python train.py --n_experts=80 --activation="geglu" --moe_layers=[1, 2, 3, 4, 5, 6, 7, 8, 9, 10, 11, 12, 13, 14, 15, 16, 17, 18, 19] --routed_scale=2.0 --balance_bias=false --vocab_size=32768 --norm_eps=1e-06
Below are experts of layer 11 (counted from 0) of a mixture-of-experts language model. Rows are named router (the router's row for the expert), gate (a neuron's input weights, with its number), up (a neuron's input weights, with its number), down (a neuron's output weights, with its number) and show model dimensions 0-63. Each number is 500 + 50 x the weight over its row's rms, rounded and kept within 0 to 999. Numbers have three digits each.
After each expert's rows: "gets" lists some tokens that make up at least twice as much of what it gets as of all text. This comes from a sample of Wikipedia text that the model never trained on. Tokens count by the router's weight.

# expert 42
router:577471471485438481434501438506458434434454418510557511432499530477563467588448421500467517494518497429506521561417474536577434439578555528517497409527504538421447486504500565549400456572506574
gate0:469526572449428462464532516592544490513423539539524471592514538490535567528538459457438583416543439498555558520465544592469487566500463476589511522529502400408425554598408498523402534481548564
up0:460491527619447449546481443531436533509545432457529498419517528491464464512436448574494448552464424515374516514546515417570563424488569499471508449490514632559439491553559562485494476506513470
down0:525489575505450498558458614516430522549546558538477507484596424509532500491480471495501545470525476465505504508463550503499456561505481459578460587461578489510500482436512507467513500553558527
gate1:498560447481474444436416486485495470456501473531499524554506597460458584478498459476464515523467499480543442532539490471493457434447561514481421523554502616434538571485453543492525454565533463
up1:466520478495502480553531517525576472515488522437562514542423520518429494483492478532565448466583585537517477602467501536397539545453447419552604550495452369568461584457470541642461563501470407
down1:470538462395463432538508414550515566457433485540486484522459419427520607579521457439606492603459429500506504552571511480521430526490495447442636476428500474489433507471491444470555553558557594
gate2:533496581530451438518459459526473437491503472518564404500579459497527490525491439472473520465494563513541500483490509492578526437531516457629434476487513552576487441459564598445393523522502606
up2:534572514564456489470499384539522453497437476466601483482507535463563401502422481448520547473565488435535535569472456469541474518503508513537442482577501561468441481507573579629482495586550575
down2:523518517536456453584456499494513495442540507523476577601633508564438519418500480589508455509503510627474563507593554592466537412573470503500526562475532560455555517459534481492513552464567445
gate3:466531455447527506482555490513450416486526395588526558467473532502524530553445473556471510553450459445522449546441540567462518442534592507494471480501486587471422455448523484570499559483555590
up3:512456578521533467407476533500545522571574541495483432482522517456509493483489568474450425416478542466541511460547481461609517487392487496433496424443513490395506434521596505524491516503466527
down3:454532564479460479497635525529488554549508576462515425528489569419490441458572530482489486455390479521559427531519486561510498454539438356478503485539480524404551511483490547402481526593520533
gate4:501566473518545533527454412521592476582500505415446467499402466465482550575494489488469581515499489496451589525526510417569529541489540501466444549396563463498513421510527537452504558486576454
up4:441526508487471440531552505436508511498587555566511484564495441535495460510595505484354555435520462477479536474563467487496517492443490529467537534472483577504543545453555540514576469497530457
down4:554384478547545484497412563575495520522548446469477521544498490515469505540457474593398527521441582427555478344421580532463592524470454558452424424435486526557423479493566476520550427534464492
gate5:487505483524513538471477530468405544419571485504556566577516543540573509506488461521488490537461462447463435530491386454532611484461441481504489444502486419349509481476563493460432487567463512
up5:482542544486559563477518523500425497410557405488521572468531468619508375507525477413604551437516405476406409494571390480522543559546482559449436472483431595464563543491524518490411512433474611
down5:545494469499506483564541551537462469487558527485642466512543545465505581572570514501484501444521522577596552486465354481482464503549489520421504503445457580497513498514464506453453552437501481
gate6:523468515518491451531594478517548590502462425568582460519483433518462452587550475517526503505469523426570512507470557570499544525564511447515530465553486440569478432554557647606515552493515453
up6:524507457506475486467586492461490525450552444572483592468495515401507511534540408422475505584481531579461566540550591580478531549594494567542492489533475483487462637473482574558505535514618434
down6:505468483601500565522435482477482447585473520432501519416415525461538477541548414484533554581429388494517486510584438522507459564489595436448579463359543450547445475547521511515436489480581485
gate7:514495527502540498531512560571512493518545416522496494396562507511530489414596457489412476479573553437430473503542434458627513500546486576545470510609479519398525467478542469472592459458407483
up7:505480474538466497485479494458558535477531559528555522575451532519389439429497510509559403533517529532463519526561554592483535559483437484554422512576481483486580568594411508445466402480522462
down7:504519538446474632528487596396438482553497555442543605453493530515453503562452476563546479517584482542461588565555550408520466511510479471540616496428513505545438526516527538556468508490487475
gets: " |", ";", ":", " –", " (", " -"

# expert 55
router:647459460492423492406533448506471417486484480444481555405517557526501465528472507522385447465489471446543488406471480508555480408500548480391510380462457498511502420518463528642450447571427554
gate0:565491579456456446581493419515475512467444477513552504467540495548368453347500431446473616492520479402585529581459465524563505511489484425484548479424506528399572519510607499552467507500550502
up0:546442507421518505552462437475586420450464413579533530484470513565452481469447465425472567469426528420561545522411480548570483536540434408560490470499464586407490494522426521549520477480527432
down0:561478514384464527427453546520570413449555398484487486407548502399507472497484482483491430525524444480502496413611468506597539463462521469529466419496432513519518536445505608557522457521537525
gate1:443500520456502509504457540468457500423537555565534472462518577443489477613424420509452476481499509449517496438457513560518481461536567524514574502500587469510483465538508484516500549479409473
up1:605516491508542570475520505484431541527471523470471497517461531447531483537398507601464488560603518458486502393515482502369508382490442454472499480571445460466474505589441519521431442501422442
down1:494613550494501501449500505442467358488588501550466456511565541597446483451585401468447498429480471450422489462478438420516529472520552452438502497485446552495498545550514479560563534539471578
gate2:549468506485457531516497631544459513495585443445482428524426510571470495536492521411485476495547517439507448482443394473443488462503493468494517499433520479528493541422511612441397495513516472
up2:489545453515583471568438458461572500479518442536538454517527433441451433437515543503547531496445593467567409528487622573506417559403535510521494585564503378521464537606487418501507558440436513
down2:519494431431594572446473404442502475510505527526478507436442486496492574494423409484532519519420499490496414478548532438555533522525396480473404526549495548493461454587469505409516494500518575
gate3:489513505546508580461597485527517423492466518523515575542522471512557430463504464462536472494501522470474579544537473569559398420468599499438480452552442502474504482549535508542542485437518424
up3:478587561569476508552575582457531481460463501536549554512513485475603447460517465443521501493502443524548477528540512502511431443419541537484471455499453533604522441547505464474543447479552536
down3:519522493533453529548533455493418461452397444492536453576533489520515480409539489561451539502524505599521532486479520472534429546511475453574452503527417519542490487446522480523516543448572486
gate4:475522467573602575470523449506493541568519441430527523459496504457567463566508605495438431539468463528548434516484516517404511523413488564471525482482495408455554577522524507536468531480553468
up4:555462434597522434475523519445422520465501494506535514552484463559533517549583492460498475482519535534497564524538524487465488549530456579404465495465552437482452499480550546499493548465448429
down4:550521479496530537477570561464531510517492535521454537479345556477475522561598447476521603478517516520510539539534529513554466470502540476416507451489430458547409500452561432444485447505472471
gate5:613521513584580539402558460509494434524531535519460523562543593523630508518493431549535479410501510515509506591590482483423418441482517542455509445580499486584477450482515528515530505557520548
up5:542486500418483426480450526537597469575535447568488532531590685428425515547514529460547420504626514501466494595559547446489469589460513509537572487494471441461496524442487465486531489480579519
down5:540578634481582534570390518473582560384466486493522505562537515435591453397482482505583573494501491493490514504581580543437519489459546518517460422564463486487519495504474535471512530471553454
gate6:543488447518471526508498450507462490551459444504434580488505500528543390578459516398405468478483437534484527470496474484497562575549452583468390470536485437454518470542503572593547525386500446
up6:401504504459548510477561534594598462482579534545508433536450423475557592460468511535512499514510572478354413539534482433485543494515571483464469475514550457494499501439499447534526511619472468
down6:477508523465541493536556423497449570468538448481532539609571468515535575399510539477541476526568468533533477429480574493468560514455475520605561501514540430573489505486389435470511555506580532
gate7:512449468577485567455575434551551480542528497454491487432438548482440454560400571494509456482496510504547511481570473576474398397528517472419560468421417474544525524431522523499521473550569454
up7:469472469447464504513532478595464525600470521525535467462559586487514525455511468440530472570515481588525433433515382470454563535437560478542543459416483490492391528499463434486476569401550536
down7:433518488462482541335428556473436517452435514536532428438464524484516539504506503580367588549535489415408469579456504475405519447578559493443471516488428507484419487477579438476500475428541396
gets: ":", " |", ";", " (", " as", " than"

# expert 43
router:490429548573506518426491534568488420527416485481539464450488451482551455462455519467483472466544551472519457527522497504485471479538534465457573362428469553479500401550468552570449457511502444
gate0:535472444618455464515495552547455404499440423542475499472559416562482481554633467581502548474517483563535490517493555469504542479561609555557491565517440460600424566482587517484520579502569471
up0:576523433553550463476556609504563580495363556414497546530481496513463560411496500485425387538479598515480475538462417563506507466517482520473507524522448465511531505480547552560549534537541514
down0:495484498463536576545447518479575488418532460491520444446381566489456410472468481541500387466579562501447458534479569489492563497461533451548528448502496530495516491508498531522503466438408498
gate1:562447452526499431477538505583448558538534585453508469499447507521583559520499500567451487559526542458557425538500471510495489461461440470462473454515488499526343506522557535481490589487552527
up1:526452476575478602501561521531426586528433462473512453436394434575477502532503513540513492483462495467532388488527510482516565470446524569574570406459404489531501482505486554473507549438541446
down1:484560386487401472573516525550414555531539378522581435499525446539533466390500487533457557440556471541475514505538546552551634509409472477490518500562486458618533461532519469567515460524475480
gate2:463532431529561499541563634494510511548436443484551544546519412508443486483548438606506481489448459501530465500485460579499515453556544544473530549533563427453554482527487538524463477555468581
up2:519486529494508370494533615430494590456494507509484426460511395620563498561548459514481472438472480501443505455488465488581517518602552510562502475506458449435451460520502482449498425386521419
down2:456508522425466491526466503465524539532565552432577512483506579494460506424499497477499470431496456537498561571519475592521568638432585485458486558487489489443424505500482491479499459529461520
gate3:582500492511480483410537558439431503521471493489507454592453517504522456578430479495583462497500568528418504569587492521498528547542526509521468495491493488521476431577535530534480380538467508
up3:482494423446518475443456403538521571579475484631554540596541489454422417495482433465512505442521537463520478391490434493475582466444467564436461423518547513353533489514543496511505438549547508
down3:490483592469469460413537510484509471505502554395519541480537475514472538453517561515494470514439523408590516456519448459566513514594558483485479527493536587544453492493428513474447531503457393
gate4:455509504477443500411579533547542525467533423493509477468447496461507492383438564511447431532498489471535540583485505556444462524471561435392463413538485537527471538480525484495539551516316591
up4:464439544533451493508550474528442484553537504561431490468459530530492491527517508404541462477423525549451577504509477580398436435585533450460522471506548571534491474400496469398588594484455493
down4:446483416563513488510501560425450511564576472529558394535513489476463600442532566570466499476511476569510427507499477446540562523434495456519517457437522477463570434496485522454477441567575589
gate5:448607442485517545583492518573573518513455478486542590542499551474586419476482588492455461615525413549432471495447466451456461441515519515491524441551520400506482469544462459503432503532464530
up5:596513576476546547455485515486525487553439539462466484468550440482506490640490390528549515444497449544421481454539425463531480499542530559518514575509486504607464494466556475506505426483558498
down5:405555442475480558493539490470483443557456477517540501497422390401425496496479503466496409431578434554435569446464476525513471543421543487514564476485541514522471568513502570523480474459519660
gate6:512432504516509375574562530533555468522450417391542502567574550516437516493539512605436516512457409511524563385465479549571529510520581514516521431475556492570586417475438534565453541491541547
up6:596448473470448539476438483489466529426498489499483464432469524435492430471578530475484569556497520443434476483497497477487469611508482493426485470594458474510494506457580453524559486491423484
down6:559428496409537510483566467613471490435414468562463513477475560572443424518549530583510584459472554435422540492424483463459570498476565515427493506502532612496514410457430511484499546526533534
gate7:513497489456482578387436668457477418532574510482472492567375456414585482488517499477466378487523500542460476532524554521498490427497491546518477472473578572398405480490498526585496536507492461
up7:518540601483490548518453448487480465511458459429494602494567546547525557556516405425463506452508579486511554492479482569412522511529602483532491526545589470523559571577495502602423419578489441
down7:495517509497448581604509416602549522453437529540445511533540525540533422509524630449541493485472447482503537500527391495502450539496404530475576489522494511520538507427542453514531553502508502
gets: "20", "10", "18", "15", "6", "0"

# expert 21
router:525518405462491465382435427557474461500456483491553543449514560511528503494427478458452452464498516474520517529469467554493500490528556503435438372588489520442420556475514589493439457565493568
gate0:460452478480499428490478490571420440472501464400460400576560496500552481538538498614464462570512479470527482495479564433502472453489436512429505555546511476483509517474564463602487518493527544
up0:457478456431459531497470532458510482406424549566402464544508496470482511516475517577502481594487518500546480478455506465508551496472485481493438498454420543627496566466413526509543419506558471
down0:491486489495489498511447563461488513439449423504431511568492474509524466564467519530511581480504546391420509472441500477511477443554450616594521587442556522468514467399432478600524531460519446
gate1:432498425501521524468476461555467429546527536498490458427495516481535570482511485457571529532607455551558544549599544575532576436507461578516506436549443539501380467476592551539550505467584438
up1:505545502447444483455482542440557508488442560488414416528510457510551513409513473554532496502438526508472518453568392473479467493550546476580496458555560541437547454520507531580448496518493537
down1:412456499580547553513520472618449494511523477554494517523499571510532506461452406525516447459554531399448566488398480564420497465576580449506535498472532454489460445547448464476524465515543482
gate2:522390481598513517490487453537545507469428648518562554523454489519468551450467627515540589516561485412536480572491496541459415478539491475597436389539514509481525559560509558502433431506495585
up2:516522537540487444579453460549418438542551484499537488530479467528574477605481424529432402465480477497526556486628458481451506535562485466504550420566460506491469391551492429494465552534493536
down2:424531443412542449423516460461441475485540480527482444485539459524488495474556503567564480548661532384475526427565539475513451525539477539407415460464601503516556518436499516533506498568541505
gate3:585567516433480459561447514558439497561482455493515511416513533516611589545403505516400470438383559485571442533543493545537472525512581351405476462568516491488468432501485530560402505490479458
up3:515595471519479415496556485454582477386506517476440556584536554551514529464464530436436397493538484589524460487531482519536565418574592569496519564529471451531617441513398494510593617605434543
down3:490508495469499591543497555552503587523511485505470516464511561508445469558505560449476539517531438447499518563458463555549423494573492484440546393524510564489473545508423485568478499525487477
gate4:562511451486507575528530440574558518458463524497511516461544564396486623443492452513450479422483520516495497573534466478521410583482452554651470444515581579427483506490501438524512532386467479
up4:467506497520461445491505524606556436623469571503491482462501521474414621534502500470540425553508561538488472567405464526509516526613497565456492489469512520505529561552584441461510482491422542
down4:464600438501545510431478509433445452517470616420536479585526455486558572528563540511552587565508510471465598494444461490503549442470450571494511587428473550462566425468497420449488390500450476
gate5:479456440519538442533502552462583545491455521507402477484482578555571536478481493526461484561425503587609576456566489486573481551570554512469464444479434537495473477543546390529429475493387459
up5:491477474570563520531559411549587517401486451499448523382487454447459465460514536448521484462507470485594469564444493517441505488549515575527536527504566491400526488469551407492565526478571519
down5:491497521537496470507521434472504423496448577428590497611543441479461472581585520506489489535575449543540440501485510524471592452557530521472526484451543473456597467421312492431483569457470539
gate6:547475475521485526483536511544468620495371489460573569550464445597429565421470497394526649551487433454536434539520387446518401506522543473534437445484418449470452462591579536487446470460550483
up6:470531509569445361514468451441545464476553503513402454501541554452545511456489498530518466469497473473495494423497491492418561485481568468459514492589483575543561429430552548529522478576576584
down6:498578536519425441436569491497415471435484551430480532540561553582569470535437579440565493524425539549490463538525600483498512426630568444464469443503517478558552460520375513480509504493384531
gate7:482534437512466534487431528553518400395547468489488507563481524527560525518492475429470526491520457462472425488494522593499600583464554621526451501590509512450443513415428573550539497471439488
up7:520524563529546556564466500476494569492470506497515529485520525477446507577508545433455514533406492544451418451498460397571464521462486581488539591429459486460476506436493417475478463532527402
down7:516506413581434512556540598521523518524432448358460443393471522578560584509474527498486412502500566567507464505495528618517490567530538477521437496600514465514530477543484483582539467524521517
gets: " to", " had", " with", " have", " has", " would"

# expert 72
router:542462546480474493463467499536478383477431449437501502494490556535513513520408454592436499465510547461527489525522427462498456509472558496482460333587444482471498468499529571531410389526420532
gate0:479502404511505487497505598560479450543517529426485534382535550466387432523494403519485529502534517534614427508556525632548538456505519493437443524533484486473463407474504452460534531474449535
up0:562473474507506423522521548549616477535478487502517602509464503523483434476517459398469608484425599491517553490523582452521575422471470431483535515397504495490466540577455611558474483518500512
down0:475396481415581528438484564434577417450499489449479488460473527419503504483446504478505418452463517437514479485417582508610555502559526541407513518572591502511532455446488411481512584468443455
gate1:515573466517502525488445498568511472551536504531473489456454555497531503523538483465550404492549439548476435473546485544560482576470507440526611513480527517434487597485581590426519474543441512
up1:469455481576545576448461570484568466577541468384512528562472527454428495542438523453558528435558587520551499503576507491540557442425470571453464514572414546536485511631500448500493537409539395
down1:553545429509483471570451549463575473578542454516534500497531504532432460529527473517469598499472478521533496468512567415619345495505419466521587497518514443473485441542428542562478429451455541
gate2:436522514563552535483493550522516526504444493538541455484545566521555422520551482498579426459539523483492467508590583488501427441536543504561508498389447524495496440434453476466517471552556459
up2:361548546476473536463547417430456539440568561537524556507500364413460475447434534484421563544553573525495474517487482565535493552499529504498480551491534561445501444504501474497567586437394495
down2:484433500515442546414485482469543540527500520520544510472523426465447508565440386499460456390449548479448492448538405455534541469508497496396497484465495514503463593498431494524468522471514466
gate3:462503604480552485469444566546536444543553526486500438579378435578451507516466463526523526469585523484392479539441531531472538480609487508553503449510465534423563408509433421458487478467485558
up3:485463514518522379495435533478527520472542446444527337512509525510497479472390483548533563485553536492437577518486455430468535451483459516542502493520507549474472441586550368611549467471548478
down3:463539575519450435536512532562485465443477510486561461553421435481480472509544481591515465527579512483424555630420555533544527558521509515515510565495618501524419474509539450390481475551531451
gate4:528553542471470538433503456532515548490539452478569517405432515510498517464468486586531547471459374322490561452483458467575493629471529522504502544515487414530474480488453416528483537440537554
up4:480480410534527519546519463389559461450501477476495463488566612438483530512527426515474488515573481501504493527448486594392487518518498479483476500489458481482474538532560465527527504543533431
down4:414507608480542475601413469449419448571569503408514514489474552437482521475516579551444476598523458578511537501552551534508508449452481592577543448396537534560493513510592450596512455546482441
gate5:528478465508489529544524529505458583468572488475511453418532527442533491498563395492478488522472472474441533546569571476561520543503506371515473433527496590467563486629520563461480491499490579
up5:611568532425465526472503505607510460480475521488480522618508541412397511507486523487471430513586569575423522564429459412475533479516534477431584452446514427509473541544444461557472550547481514
down5:476504430460474492406479451571523539454515508490562497583456513444549480535507581485522447553480457542507526579408551564485530498519488470477440498508512502421445493518403411528427574444503545
gate6:488469420569429402523528431558409463451406571475523523466602577555442566541436485546549517552535480514479464587490474629492515469553476486556450544531562487454554528525524567540535538570488534
up6:502471393524547466487452498450550538447636484488507518427491554492507506616554526541447487502464531531524451479551549464535564538496446500464369488459492465442543493492503470462572516475384419
down6:487517512423512556518391543455542486515545425567556482562525505448585504470496536491595504517489514468609365416517477584434484464459555452589447450479490476496467512536435502586484464539538529
gate7:474547458480445471561492602534453514427461487482605424443502521473513515465590517493578499411456529413486638563511512553465548460525466456504527523542538477623451538547522540605513492472445367
up7:529540510608549526488489470454465550568517423456417514542482432473508496487514516487471593528629508486504354492548534494538573557513454466511503435524482510451566511565510534544524399513509550
down7:519552491347511468511483588580512585492460481550569549452535573384539512567487608521444479507563405465480478505469509525526537505444547464493551561568588473394500532513460501515511487537501527
gets: "|", "-", " |", "==", "===", " ("

# expert 56
router:556487477531473429443449548491485433453475390502521456501491431503535528556466482488415454495477485430533539484470523488500460455500526452408438415479490475499478409538519568524435395530461608
gate0:537518558504382462505439540471515467414467495482517388482548539527474468479435476470451507379501530496393556443456507495442456505492476492585535508526450520520483442386599502541482436465475518
up0:562548503489631527494531481536452529484438516485479451394451525510470636512508530520457543459576534485447569535420536481514480563588461506450449550546466465452463553629504501518465412543496447
down0:481482529493487509546511546560472476416527445456524392470433451509484493438478571514552463453483634499516407441614511473444507413430478393446473511492421647446529452565464535478529494505482461
gate1:501486505559391461490417581477498570538472458412503467532438512476558533586547610583497379575444411496472463501518526550544559440625496425529573490445341484464494497504468485478585484471515497
up1:493519518564542527533504436540497540497513573519542488495458409678513475439483471455500543438421486439462478557615514541431528543482567455498509466431487510468512556411541455477468511489543528
down1:415469446501592534535568492492581471505469516530488525537489522516467503406444426521542518548484528442570450520550447512533561488524498596569464560497353551620399473468543497463437538524540598
gate2:487456481423468568496515430436657527549463464441515458393554560580516541464471481551509601551545490498563503501558487487521439434562470465552447437477461508523430531497448543488544507453584493
up2:530523461488549488419461523482482501402488488448529538523506540562550556510475572435452414584502470452528479548509594432487450475486453486425504530485508539484457509448430469450503455462402541
down2:540330547486540389469445469544570486504510509490523530432495424508544418507588491609395467501455470512461471442550462456512518430549500460510583529409475440517452514500520502463534454518541512
gate3:491485486527550470421494528445535460504464503440513543561488513565578464531503471418582489458587570530571598569528486515439622458433578520535438540467567508500516487465492492546459494593496496
up3:441486467552399553431511515432542516579578452412493554500489541512570517589516599526498409531553458533457540456492516525435428494459547500517511437424473520599486517526526461512500618462583462
down3:602436452467498516503485476474438524546470562573540490497442494515463416499514495487521521471516456510535448431634483478480514436406447448541482521522552545553494507595578524568460587503569452
gate4:442552507528386528472534534451434423568459556441417434449472459549531499533486452493562512524523483569552460511566510465585556413602568457462528474504467623448458495524546440560478550458464463
up4:517491510431566498504544509592425551562536406497426519455531508542502456472504467506517595454493509481518384426477550472486473556418425471555438532525551514520604502584493457509404490477590480
down4:494449514485472490573409501454429558391542502509415545594593504501574465444519489562554481564534479531529407429595522476481592449477556443482501491450464565500488408546495449420578398503526470
gate5:562533522496476444514499473557514471447447474503547460481493578474491552606480492496397443525475510506669518391567519484609397544463490469584482506460505498510516468457528476499503444480551418
up5:459475516483584485501552501538456520524549392486438531577528599645511525511573468525449524396428442582514442491521469469493608461550412488478533475523508478579481451502517506505546436444500438
down5:441491436579533384467563592503521546498519433491501534468481548526528586500472518482492540470565483518492577554527541556449520530540511568570426425469497540407425565432546549572515480467510496
gate6:558472514498511444534446471577527589513550511504436398507509571523528490569455509429502522540474474467554501500533544474619528489452516510517527471552471490456527468457491538504455556494624624
up6:424504631507495451509502467534531455521586490449429495536510413498498526439444496521465570488509428479452566472522484462544505553593379548558495496531550508512563549477494560470578487549545521
down6:464593531550426421368542423522459433584466435320433504556573517532604555458470388512467570456540537647475527561464538488573555453424534516518527475442550567610483504427586509459449492524542525
gate7:505526554431438451549428493535500469563529521572514458514475483518556533509489490356521479493389512493565519470503495478557421457443565512432489442542496549467576478463526540407469504549517465
up7:471443530571515483474544521567561430554461520506417445504468484490477525494434576455548512520569460523554429493535426572477474467456458456562442514573499575505539505436449493549505481494470511
down7:507611521491509420491607531483408458482473473519518454473502467444499457461459495513485429490490516426458488642455624627512549493423495453603463503506479437398486389489459488569436485435526547
gets: " |", " is", " was", " has", " are", "\n"

# expert 71
router:509505493464507540369471432536519471438481507566494528454497508454492457462467440460494501422484533420468444482433485530592472450475508537478500398566393523467436479535621594499465406529457511
gate0:438528562400519546454468525481462558546548529464457464483413540455559507505512568563558491549492506549488498513483496499533556544492529499429583558570539552481420484545524502538512485457571502
up0:470609509562473510505551507467493496490535496481520497458492474488434535390520530593510455564508514439591571524470490384423474569471487484539477463539495578545480542426467503532489523570519484
down0:504422444511521497412641532527502462586430554462572505556517485531587639460515441353435453476509552500425540506515494508489555559489530494481453418417483509499470529525464497575459499520454440
gate1:570477547413434486515536423484500457527517509553537444467525455456518517545491526442483513566544557445485582601527490521489548596481476432452504482616426500555510566619534563509502470552468543
up1:505505425469513523486585478479546497526545546492519485463630513476459561483495490508521460494506529512407555494467460459441504491464493465427493451457527535544451462539522517479529533515430586
down1:546511500532569607569396579519560529538518430524518454549506501480461507458484460531442562398474482459559475421474563528570522425432418400457470508557540603519534525547468478493440460419467528
gate2:518466573513561667548492515523553551433440504567499491469565491472521503522545490510450534472503492550489497480466466507575517522483576488546476553393445565440515418558515394506506471485495573
up2:477456484503515529530518501424448492390431515575515566579534543443324479519495440553507503422557516494513451468587560505621591425477538475540519500546425656447548484486472420480444567434542541
down2:501522554531556522581544505420530480560466434574446543431415447517515521560495422452430491501526448449461426487431618534515458460497464561502439602518454556485453401525516533543523495539556482
gate3:495511543541405502486501541486443530463495478539544471575495451441553460525543477471503457377522400471574536483582534559459474528578486517496512492445360510489492542581538495550474484474580540
up3:575371433470563373543563551540546531575509525504513523555584568557442486575440409419529533493432466546494564542524503535517490448448512467455475461488526509577505554435577562493440548573500545
down3:520515445460493479463497434487462469474479542448499504395480578625540467518427476556462588525534516530431512408501500423503467429512483478423450512586550449470582486465487560481557532499494482
gate4:517484540513539637460471456524509528470442371504497619548486552387438473512409478538592589509500579474541422532522472466537584562610505547570473425549400509518438464515471575517459540470469523
up4:518524523523584498461426466490502442506512449463489483597457477475534530541483542510441415452439505525384494526498468529520517498474597584550488476471498530454460405505473533482524543501515473
down4:543447550440560517492484481481533485515510377551509523504436525537532511496541567502392598567447468628515540553408444509587518460552421459455378488482516445532577478442504458387515624475481492
gate5:450479570477515545580452525532493472437433444494485513469509472506577557467504479472502602627512488474497507555435552528598554586531442413488471536547426440541553502573445526427489486493537541
up5:523482463598506432505517501435545560553499572472521458412555551495383471560555510405438428482515512461509576436591527539496481424546510511442618463455546559496526569436515486390604487529475522
down5:532523518541509468451455517529457511543549494472569415379474463556459475482560469503449568404470445564565515567642533540459534407477534520547550599496560618362486575462545484494511454490458415
gate6:463561524514513589451402464553499440520427517438509493474398564432511467574421604522620456463498472464507403490563513574446400497509481459534445493471609498443505532530560523564475502536512483
up6:531502505412505526433461564544532606571534403402506481532532536491506490465455416540473568487636493430437471543458492529481489478467498513515525529541517496491525487531481559530477560500400562
down6:509507570477543487517500516580481396527507541392516518517490371458473524540427524431508525558457515433506466462428475516463460591518567418502453457412547599427510457529435484482442501506489505
gate7:428419442485373461476569559602413612525565516533484438504437506533412411470484472506538486476458610453496497589478485356501502561456483540563508560587412520527499543498526514454588500428454440
up7:470477492532625549476424522611500505510448509453520495434451511522512558561465528484522502564514486496553473372527440452546451494514542429521594500332514547533509468479438537503502532499519444
down7:545499570484445548543495520434522489546486536537560467533553533442549410558472463464544417504463551467438559516603601442600540433444565475551426547503450410543505456592497487554457536543529496
gets: " to", " in", " In", "In", " on", " after"

# expert 3
router:494479484527523546326565424569516380495493499485496518393526456520537513510446480553411478448494537461526544513530543474568511388587488517502462390518504489401541476538476488509421518523485561
gate0:550493485551473542443508498433457526572508435489562554516559531440490475505496579435525374521402431486533530377533507502580514427491520468588448443365467557593508527499570552492555510472439572
up0:525552528499597492585546376451464542538480468535392505569518488493499608472502472443508581411509434524509517557574496552508428487545518515508374519474430508462592525516563517444496471470505475
down0:555425487488477551526511431495546499489456512482509448453495518554436426515495490526498435515521537433406399490379570480612497492424481467514462522368387513451566458527540538529475495503460453
gate1:440473542559430536652605519497474579416462450542489514482500416530570558573478512476504488566484453498455495509520477461562439491522528497506483558490527561514540505513355462451494474535586570
up1:467470585574517486505471532460522567512507499474421457492566494540474424490442514512483491533532505543630452492613407520434507410532500459512502483450530433470451512503559512510528553483519580
down1:536541552523512416492481431403519556502562572504546456459589488424446483551545429523498505501514474466581588469578559535535475551567433528463524449554461522478509551487465498530566598501400542
gate2:447503424493567503514503509520473540563467523480410591505487500618487517632499458539519421413552455485625475490576518561473502434455591503524465496562537524560498562536448497508450460480556505
up2:480497534368488533403446468511496518613509512565525570551556645497540492481523529536534438486468466474459546419511582460494556547435485536497437457520471536452560468445476456572484487540485580
down2:467526450450534548521535464484490564504500461518448541551513485521523503536486519412486488515526494487529573509406489535524400492610455509513468550517393506530438504430485533495476547442585432
gate3:517513542506468474487481513467506470554412468554546628465539531508501503379477470484530499472479500487479535528501535588472478537570544496415536484507485480507490495411542556459463464495588558
up3:509437446479468430548470467491499487559543565466537469502482532487482508597492561435484490507473529409473451508484441520590503512464478529507535459579397495488424516533462507542540434498483507
down3:533547426461448499516552481482649456561483525541530535351504516460544400543512562582429498560458557482526598446584534529530534581567477458466519445453452520466469498597431560472512447485407498
gate4:507408447392548633563504449451558545395447387465479464478484478500510482552506559429449495526518400438442518505537496393525448484502547527571538505541434526456446571445515506481472542526432514
up4:433477415504524538537407522389507504489492535510516448351534440485457484506547560489443539614496461510516531437545542440542475498470424435528522555548505497519512568468439460489550523439404478
down4:530535457491502439427486461437379483491377470493465593554504552492555422468430525425508492501468527466488493489480568617447532482478521496575503555497449531517517508628562455548513404540453396
gate5:523511472449524546537468468436481408466506517493452469510487429538514512552531555431441555498467566497510507466577423383555518413550614546571566503564539574426461532582390509547520461547448461
up5:488531467407513527495522490428596496570538458361405532521499526577515428639517524546475460451492434479476496557523410499523504440452481474565452477499500469524497537604506528629499524519412468
down5:499446528589460537420493517479500454472502466498483488526428492517534438470511481533485553559490501650601540543399485490466551411462504483554501475520566376486491501576372477542459534463425430
gate6:456538476470508507515529607520544481530526507453570522469515448464470487562480485461561472435449587488510496455573529454436499546509463463540496466495449543497427545592479435519492443538557556
up6:527505493520514528474547561586476477525553570528573461380562466535434530559448573517482485429533546513565531486545533523518510416458475435478467501471514501454489573441467468535509451417469510
down6:414536515477539518555530534500497472529503426429547605544474454404526476499445532409520593531434501634394491544461496519522443498458534455548493571494507574465533490558471582413437489502499396
gate7:449450490422478490475482475521461517558612545441509563489482578488495482527475555469534472499547528484490502553517506510478527495527599504426589459534505528487474575439468531531512439405512473
up7:495516523610584524481445496427511487505443559501541471521555518604565543539506485508430522492446381496547437525577496485507582480540551506468517440467440576431558428475510436466504399484509408
down7:489518472483527493492467530497541534469494484563625485459484450536448480485415476514474481473353520490463480538566501547490551479531615539475450513459414498533581512620436513476433448510556545
gets: "0", "6", "5", "2", "4", "10"